From a checkpoint of a small mixture-of-experts model trained on Wikipedia.
Size: 14 layers, width 128, vocabulary 8192, 19.6M parameters.
Experts: 64 experts in each of 14 layers, 48 SwiGLU neurons an expert, 4 picks a token, a softmax router.
Below are experts of layer 11 (counted from 0) of a mixture-of-experts language model. Rows are named router (the router's row for the expert) and show model dimensions 0-63. Each number is 50 + 12 x the weight over its row's rms, rounded and kept within 0 to 99.
After each expert's rows: "gets" lists some tokens that make up at least twice as much of what it gets as of all text; "mostly gets" lists some tokens that are sent to it at least half of the time. This comes from a sample of Wikipedia text that the model never trained on. Tokens count by the router's weight.

# expert 51
router:34 60 54 55 32 63 32 59 64 38 40 40 59 37 38 60 63 40 41 42 27 71 45 56 34 27 65 57 54 45 52 54 47 58 55 50 54 46 56 67 66 43 50 80 49 43 27 56 32 52 33 62 45 58 45 57 60 34 59 61 50 33 53 50
gets: " ", "5", " the", "3", "th", "6"
mostly gets: " third", " Final", " DF", " FW", " fifth", " fourth"

# expert 3
router:52 56 54 59 22 56 41 40 41 48 54 45 60 34 22 52 52 37 44 32 51 68 58 56 60 54 56 59 48 61 52 93 48 61 67 36 41 43 42 52 70 36 51 63 54 44 30 72 42 55 46 49 25 65 55 61 48 36 39 55 66 37 58 53
gets: "e", "o", "ce", "a", "te", "cu"
mostly gets: " co", "gra", "cu", "tro", "pre", " Co"

# expert 27
router:52 57 74 53 25 42 40 51 45 45 59 29 66 49 42 56 62 41 48 36 52 56 34 66 29 50 49 55 51 63 50 67 37 54 66 31 43 28 43 48 56 44 38 55 59 39 39 78 48 45 38 71 42 71 73 64 68 52 38 59 65 56 50 47
gets: " de", " re", "-", " Re", " \"", " in"
mostly gets: " re", " con", " de", " dis", " De", " pre"

# expert 10
router:23 52 51 50 48 57 42 63 66 43 62 41 56 52 35 63 59 36 47 52 47 50 40 64 37 48 61 42 68 56 49 54 51 48 58 37 37 46 33 56 67 49 36 40 74 42 14 44 34 42 45 55 40 65 66 47 44 43 55 70 53 44 25 61
gets: "-", " |", "|", ":", ";", " •"
mostly gets: "|", " •", " Animali", " Clade", "inomial", "|---|"

# expert 46
router:38 59 51 58 43 55 35 56 63 48 54 24 65 34 35 50 47 35 39 51 43 51 49 61 42 22 75 47 60 57 56 59 39 54 61 41 40 47 42 55 68 46 40 56 79 41 36 52 37 48 31 57 45 62 56 58 55 28 50 62 56 35 42 47
gets: " the", ",", " United", " States", " County", " New"
mostly gets: " States", " United", " London", " County", " China", " Germany"

# expert 4
router:31 54 56 49 44 51 33 51 50 49 56 39 71 43 49 49 47 30 41 47 23 51 48 57 58 39 69 47 52 60 54 60 30 44 64 27 50 40 53 70 71 32 41 62 65 55 39 44 22 39 49 59 50 53 52 51 55 28 42 68 49 38 56 51
gets: "1", "2", " ", "3", "9", "0"
mostly gets: " January", " September", " October", " July", " June", " November"

# expert 54
router:40 61 58 56 37 66 29 61 57 43 36 36 55 45 38 59 57 38 30 32 38 51 45 54 45 39 59 51 55 62 49 71 34 59 52 43 39 27 39 57 62 48 42 56 56 39 38 54 41 47 35 65 41 61 48 73 46 29 36 75 55 49 36 46
gets: " two", " one", "0", "5", " three", " first"
mostly gets: " two", " three", " four", " many", " several", " some"

# expert 63
router:49 62 66 53 38 57 39 60 60 47 35 49 65 46 40 67 71 45 28 59 37 53 50 46 50 57 56 51 66 53 65 48 25 62 52 39 43 34 40 67 65 39 39 56 76 49 30 49 38 33 57 53 45 61 58 47 55 47 51 68 63 35 47 64
gets: "0", "–", "9", "2", " the", " U"
mostly gets: " Best", " Nominated", " medal", "Senior", " Runner", " ten"

# expert 28
router:47 66 50 54 27 47 44 50 66 49 44 32 62 42 28 54 78 43 46 32 46 53 49 71 38 45 56 36 40 62 57 59 32 55 60 38 45 24 48 62 53 33 51 61 63 50 25 71 47 31 44 54 35 74 48 59 52 49 51 71 62 50 34 51
gets: "\n", "==", "===", " re", " ==", " ==="
mostly gets: "\n", " ==", " pre", " ===", " re", "===="

# expert 21
router:49 61 67 56 39 54 37 69 50 46 50 43 80 47 34 62 61 38 43 55 32 53 52 34 31 39 67 54 58 65 51 48 43 52 53 33 39 37 39 79 70 43 40 48 74 47 24 59 45 48 50 56 41 55 57 75 50 21 38 66 51 38 40 52
gets: "1", "2", "3", "0", "4", "5"
mostly gets: "′", "1", "FC", "3"

# expert 18
router:42 60 60 53 39 62 43 58 51 29 73 52 66 42 54 61 41 49 42 48 34 49 43 66 59 45 59 57 55 66 56 55 47 61 75 41 40 43 31 41 72 30 36 57 54 64 23 54 52 26 41 47 52 52 44 79 73 51 39 72 57 53 62 47
gets: "t", "d", "st", "y", "th", "f"
mostly gets: "St", " Mr", " St", "cl", " Ed", "mb"

# expert 26
router:44 68 53 52 28 58 36 49 70 54 41 36 71 51 38 63 68 46 45 31 44 54 53 58 36 40 53 48 48 68 68 52 41 53 49 39 48 28 46 71 63 30 51 54 56 52 27 66 39 28 36 56 48 68 47 55 60 39 52 70 61 48 33 41
gets: "\n", "==", ".", "===", " \"", " =="
mostly gets: "\n", "==", "===", " ==", "====", " ==="

# expert 23
router:48 60 47 60 52 55 53 71 68 37 63 31 59 61 48 63 55 45 33 47 22 59 34 54 56 49 84 55 64 68 57 67 40 55 60 37 35 34 52 48 74 50 49 62 63 53 36 52 51 37 48 52 45 47 72 63 68 39 35 65 54 39 49 45
gets: " St", " F", "B", "C", "D", "M"
mostly gets: " St", " F", "Th", "St", " McC", " Ph"

# expert 9
router:30 57 47 65 39 57 37 56 60 39 49 35 60 38 35 61 64 43 47 29 40 68 41 60 33 29 53 58 48 51 59 54 51 48 64 46 49 42 63 56 67 54 58 70 51 49 29 56 26 51 35 64 26 70 52 52 69 36 50 55 57 32 57 54
gets: " of", " |", " to", " in", " the", " for"
mostly gets: " across", " into", " within", "towards", " outside", " east"

# expert 41
router:24 61 56 80 29 58 43 45 60 42 45 49 64 47 31 73 72 55 48 62 48 48 42 53 55 43 54 46 73 58 51 56 51 49 56 49 46 41 47 72 62 27 31 56 48 50 30 50 27 54 40 51 41 47 50 70 73 38 49 76 66 43 32 48
gets: "\n", "s", "==", " career", "History", "|"
mostly gets: "History", " Location", "Personal", "See", "Species", " Species"

# expert 60
router:35 64 47 65 49 46 54 68 65 23 61 42 51 56 56 63 46 43 41 49 17 54 27 55 48 35 60 42 47 69 61 54 33 58 56 34 48 29 43 50 60 50 36 63 48 40 39 56 55 36 43 58 52 53 82 58 72 47 28 55 59 39 47 46
gets: " S", " F", " K", " P", " B", " C"
mostly gets: " c", " f", " Sch", " St", " p", " Sp"

# expert 61
router:26 56 63 72 54 61 35 63 53 47 49 53 56 41 34 59 52 38 35 41 27 59 42 53 44 51 47 40 60 59 58 58 42 59 74 36 33 35 34 68 58 44 34 47 56 47 44 57 41 50 49 58 42 63 51 53 56 30 38 53 78 33 35 48
gets: " was", " to", " is", " and", " has", " had"
mostly gets: " has", " who", " had", " they", " was", " have"

# expert 30
router:45 60 50 52 46 68 56 53 53 48 52 30 66 31 34 63 57 42 44 30 43 67 41 53 47 41 73 41 66 56 64 63 44 54 58 47 52 38 57 82 54 46 30 68 60 49 29 60 41 48 39 53 39 51 53 62 54 25 56 64 53 45 54 51
gets: "9", "8", "1", "0", "6", "7"
mostly gets: " century", "present", " kg", "BC", " cm", " km"

# expert 44
router:19 62 63 62 40 52 42 57 65 48 58 50 66 41 48 58 58 35 38 37 40 67 38 52 54 48 68 46 60 58 56 66 51 56 55 38 41 43 46 65 58 51 27 57 69 53 46 56 37 44 29 60 36 51 48 63 58 24 34 59 59 51 57 35
gets: " the", ",", " that", " which", ".", " The"
mostly gets: " where", " when", " before", " until", " that", " which"

# expert 57
router:32 53 61 61 39 52 31 63 72 52 55 44 57 39 41 47 65 47 26 38 44 65 52 55 60 49 49 45 52 56 43 48 47 53 55 43 29 41 42 47 65 45 50 47 64 37 40 48 53 47 40 64 34 62 65 55 68 32 50 68 57 42 31 39
gets: " the", "|", " and", " a", ",", " of"
mostly gets: " households", " population", " average", " Votes", " at", " higher"

# expert 39
router:39 41 57 67 37 66 49 68 60 44 46 29 76 44 48 54 62 46 46 42 41 61 34 59 52 44 70 52 70 60 59 61 30 46 66 37 47 47 57 70 59 26 47 59 67 49 28 50 39 41 46 65 34 54 73 62 50 22 50 52 68 48 49 56
gets: " (", "–", ",", " =", " /", "("
mostly gets: " (", " [", "(", " Born", " Died", " born"

# expert 59
router:49 72 54 58 49 64 49 65 50 39 48 52 49 53 28 51 56 40 29 32 21 49 19 64 45 42 61 46 43 59 57 61 36 62 59 32 40 38 40 60 55 59 35 59 56 32 40 55 36 44 42 69 44 65 60 57 48 36 36 57 81 36 44 42
gets: " to", " he", " it", " not", " He", " can"
mostly gets: " he", " who", " they", " would", " she", " not"

# expert 15
router:37 60 67 56 33 76 20 53 62 28 33 45 64 44 41 65 64 33 46 44 43 62 40 69 47 42 67 43 55 62 59 51 52 58 52 39 32 55 39 75 65 33 37 44 48 36 42 51 39 54 35 59 48 54 63 47 51 51 48 61 56 56 29 46
gets: "-", "|", ":", "us", "idae", "ia"
mostly gets: "idae", "ensis", " Clade", "Species", " Animali", " species"

# expert 49
router:30 64 62 58 34 62 45 50 56 39 61 44 58 45 50 59 60 28 45 32 40 54 46 56 46 46 53 44 62 56 67 54 32 71 62 49 59 31 36 61 61 34 44 77 54 36 51 60 36 54 45 60 36 48 65 62 62 40 37 63 60 46 33 43
gets: " and", ",", " of", " the", "ing", "al"
mostly gets: " several", " many", " social", " human", " various", " traditional"

# expert 62
router:17 44 45 64 42 61 49 78 71 48 39 46 67 48 38 72 74 42 48 61 44 56 39 47 55 51 62 51 65 58 47 58 46 74 56 40 37 32 40 73 55 36 38 41 70 53 38 58 42 39 43 54 41 65 46 54 64 45 35 63 56 44 44 55
gets: " the", " a", " in", " his", " for", " of"
mostly gets: " football", " playing", " league", " basketball", " played", " his"

# expert 50
router:53 58 55 68 34 52 41 73 64 28 45 50 50 24 40 55 54 44 43 39 38 63 53 41 43 38 57 39 56 61 57 59 29 73 70 49 46 24 46 72 46 43 40 58 61 40 39 56 24 39 45 61 43 52 58 49 59 25 32 51 81 45 34 48
gets: "ed", "ing", " was", " is", " up", " had"
mostly gets: " began", " used", " made", " took", " became", " located"

# expert 2
router:39 50 52 52 38 55 36 57 64 47 54 44 81 48 41 62 63 41 39 44 22 46 53 49 57 39 72 44 58 71 51 64 42 52 64 29 38 38 49 59 62 40 37 74 59 51 29 61 45 54 53 49 48 51 62 59 58 27 39 62 52 35 43 43
gets: "1", "2", "9", "0", "8", "3"
mostly gets: "1", "9", "2", " late"

# expert 29
router:37 38 56 54 40 64 31 62 60 39 68 55 62 47 44 55 59 47 60 50 43 34 30 43 40 51 44 50 61 68 75 70 54 63 70 47 40 38 43 48 56 54 26 64 64 50 31 56 54 30 28 54 29 66 63 60 55 52 60 59 48 38 51 34
gets: "n", "in", "on", "en", "an", "un"
mostly gets: " Ben", "in", "n", "An", " Don", " An"

# expert 31
router:54 81 55 51 27 52 31 62 51 39 52 34 64 41 46 60 54 41 42 44 45 54 33 49 26 39 54 54 44 50 60 54 35 57 60 37 42 33 57 62 59 46 39 48 64 48 37 68 40 30 43 64 25 57 77 52 68 48 55 57 65 59 53 59
gets: " de", "-", " \"", " re", "\\", " con"
mostly gets: " de", " con", "_{", "\\", "_", " Ex"

# expert 42
router:40 36 45 61 30 58 56 55 52 46 44 51 61 43 16 55 66 41 40 51 54 59 50 48 36 32 62 48 50 59 63 56 50 56 55 45 16 34 62 72 57 19 49 60 61 36 24 41 37 61 37 47 51 61 50 57 54 33 56 70 63 43 48 44
gets: ")", "\n", "==", " =", "\"", " =="
mostly gets: " ==", " ===", ")", "|---|---|---|", "History", " Apps"

# expert 22
router:43 69 65 51 42 59 44 62 58 43 42 34 76 50 35 64 63 50 41 47 27 55 58 52 52 33 59 42 56 75 56 64 52 61 66 41 16 32 41 56 58 44 47 56 68 53 23 53 49 58 54 62 35 64 52 59 52 30 46 68 46 47 42 54
gets: "1", "2", "3", "4", "0", "5"
mostly gets: "′", " ±%", " sq", " Pts", " (#", "3"

# expert 8
router:19 59 53 48 42 61 40 66 54 42 58 39 56 47 44 56 68 44 51 49 48 56 35 57 39 31 64 47 55 56 66 58 53 52 54 30 31 30 35 61 57 36 38 48 64 40 22 46 38 52 35 62 34 67 71 50 48 44 48 53 51 37 37 52
gets: " |", "|", ":", "-", ";", "="
mostly gets: "|", " |", "|---|", "|---|---|---|", "---|---|---|---|", " •"

# expert 34
router:33 48 62 66 38 48 47 56 49 23 52 38 70 45 34 75 48 39 48 50 34 66 31 71 34 27 53 36 56 71 62 44 43 64 48 41 31 42 50 50 61 48 44 71 54 43 36 58 48 37 45 66 42 49 48 61 53 30 37 56 56 41 44 40
gets: "s", "es", "ers", "us", "as", "os"
mostly gets: "ations", "ers", "os", " men", "les", " women"

# expert 40
router:30 55 58 56 37 57 34 62 68 48 48 45 59 30 36 57 58 39 43 38 32 72 42 56 42 41 63 58 54 46 61 54 53 61 53 54 58 38 55 68 59 47 48 74 54 43 31 59 35 49 28 63 43 55 46 59 61 27 49 58 54 39 63 49
gets: ",", ".", " that", " the", " The", "The"
mostly gets: " because", " However", " if", " When", " when", " though"

# expert 36
router:34 53 63 72 36 48 39 49 48 20 45 39 68 42 35 75 49 41 45 44 39 58 29 64 32 36 46 39 52 64 72 47 52 76 47 42 32 39 58 48 53 41 40 78 56 41 38 57 44 40 37 64 43 53 54 59 59 22 38 62 58 50 45 38
gets: "s", "es", "ers", "us", "as", "is"
mostly gets: "ations", " members", "ants", " women", "ments", " art"

# expert 52
router:47 57 67 54 44 44 35 56 64 29 46 22 71 47 47 50 75 42 44 54 26 62 31 50 32 40 61 46 60 50 71 56 25 46 57 40 42 31 32 52 53 35 44 50 55 32 19 67 40 40 31 72 49 58 68 66 54 43 56 53 62 45 48 48
gets: " ", " re", "_", " un", " $", "{"
mostly gets: " ", "_", "{", "^"

# expert 1
router:38 50 49 59 30 66 39 54 71 29 43 44 58 34 35 56 68 45 45 35 31 67 50 56 38 28 57 56 51 45 57 54 43 59 65 52 51 48 61 63 63 44 40 82 52 51 25 53 33 52 43 68 42 56 47 64 59 36 56 60 58 33 53 53
gets: "9", "0", "1", "3", "5", "8"
mostly gets: " railway", "rail", " street", " mine", " floor", " temple"

# expert 12
router:27 59 41 56 49 62 32 60 50 34 56 31 69 31 41 42 58 39 48 48 44 54 35 73 39 43 66 56 58 56 57 59 45 42 58 29 46 40 46 68 75 52 52 56 60 63 44 56 37 47 35 58 29 65 58 53 53 44 34 60 69 58 39 40
gets: " to", " in", " of", " from", " at", " on"
mostly gets: " North", " south", " between", " north", " near", " within"

# expert 0
router:44 54 58 69 31 59 46 48 45 53 45 49 57 42 22 67 52 39 38 22 55 63 53 55 43 53 50 43 62 56 53 72 60 75 66 43 39 39 29 41 61 24 59 73 51 51 33 66 44 59 48 55 37 70 54 52 36 39 40 49 60 51 48 35
gets: "e", "o", "i", "li", "a", "ri"
mostly gets: "gre", "po", "pro", "li", "ri", " Mari"

# expert 7
router:43 39 67 58 28 53 42 54 33 53 52 49 53 42 34 55 67 37 16 46 44 55 52 80 55 47 52 45 49 57 57 60 43 63 50 44 59 52 23 53 75 39 42 57 70 52 38 72 45 61 41 62 42 53 55 61 45 46 31 63 67 47 55 26
gets: "y", "2", "wa", "o", "ra", "ho"
mostly gets: " Ra", " Do", " Ja", " Da", " Lo", " Ya"

# expert 20
router:40 67 70 52 33 53 55 59 51 45 46 20 72 48 45 55 53 43 28 40 38 58 46 54 53 48 49 29 47 63 51 67 46 53 54 47 19 32 43 53 62 39 40 48 58 48 23 50 54 47 47 47 41 68 59 66 57 40 56 67 44 50 34 42
gets: "0", "5", "1", "3", "4", "7"
mostly gets: "′", "″", " sq", " km", "°", " ±%"

# expert 56
router:39 53 64 63 54 63 35 54 71 54 64 47 60 30 52 55 52 41 41 38 44 76 40 66 40 40 63 50 61 47 53 61 45 55 62 46 40 23 45 66 65 41 37 55 70 46 47 54 51 54 37 48 38 51 48 68 60 27 39 57 67 41 42 53
gets: ",", ".", " and", " with", " by", " was"
mostly gets: " while", " but", " when", "\".", " although", " After"

# expert 48
router:33 49 56 61 50 60 29 72 65 43 60 35 51 26 24 65 52 43 31 50 34 48 51 48 37 39 57 31 46 57 71 60 49 71 72 34 49 30 53 67 51 39 43 54 62 34 42 63 28 44 42 58 39 59 50 53 60 23 49 51 75 35 32 45
gets: " was", " is", "ed", " were", " as", " are"
mostly gets: " was", " is", " been", " became", " made", " are"

# expert 24
router:37 75 38 55 32 52 46 58 53 47 45 32 66 39 53 54 70 34 32 47 48 66 39 43 46 54 52 35 63 65 55 60 42 54 48 46 25 50 54 65 63 41 44 55 52 39 24 41 42 39 36 61 37 65 61 64 61 36 53 54 55 49 57 37
gets: "°", "″", "′", ")", "3", "5"
mostly gets: "°", "′", "″", "_{", " —", " mm"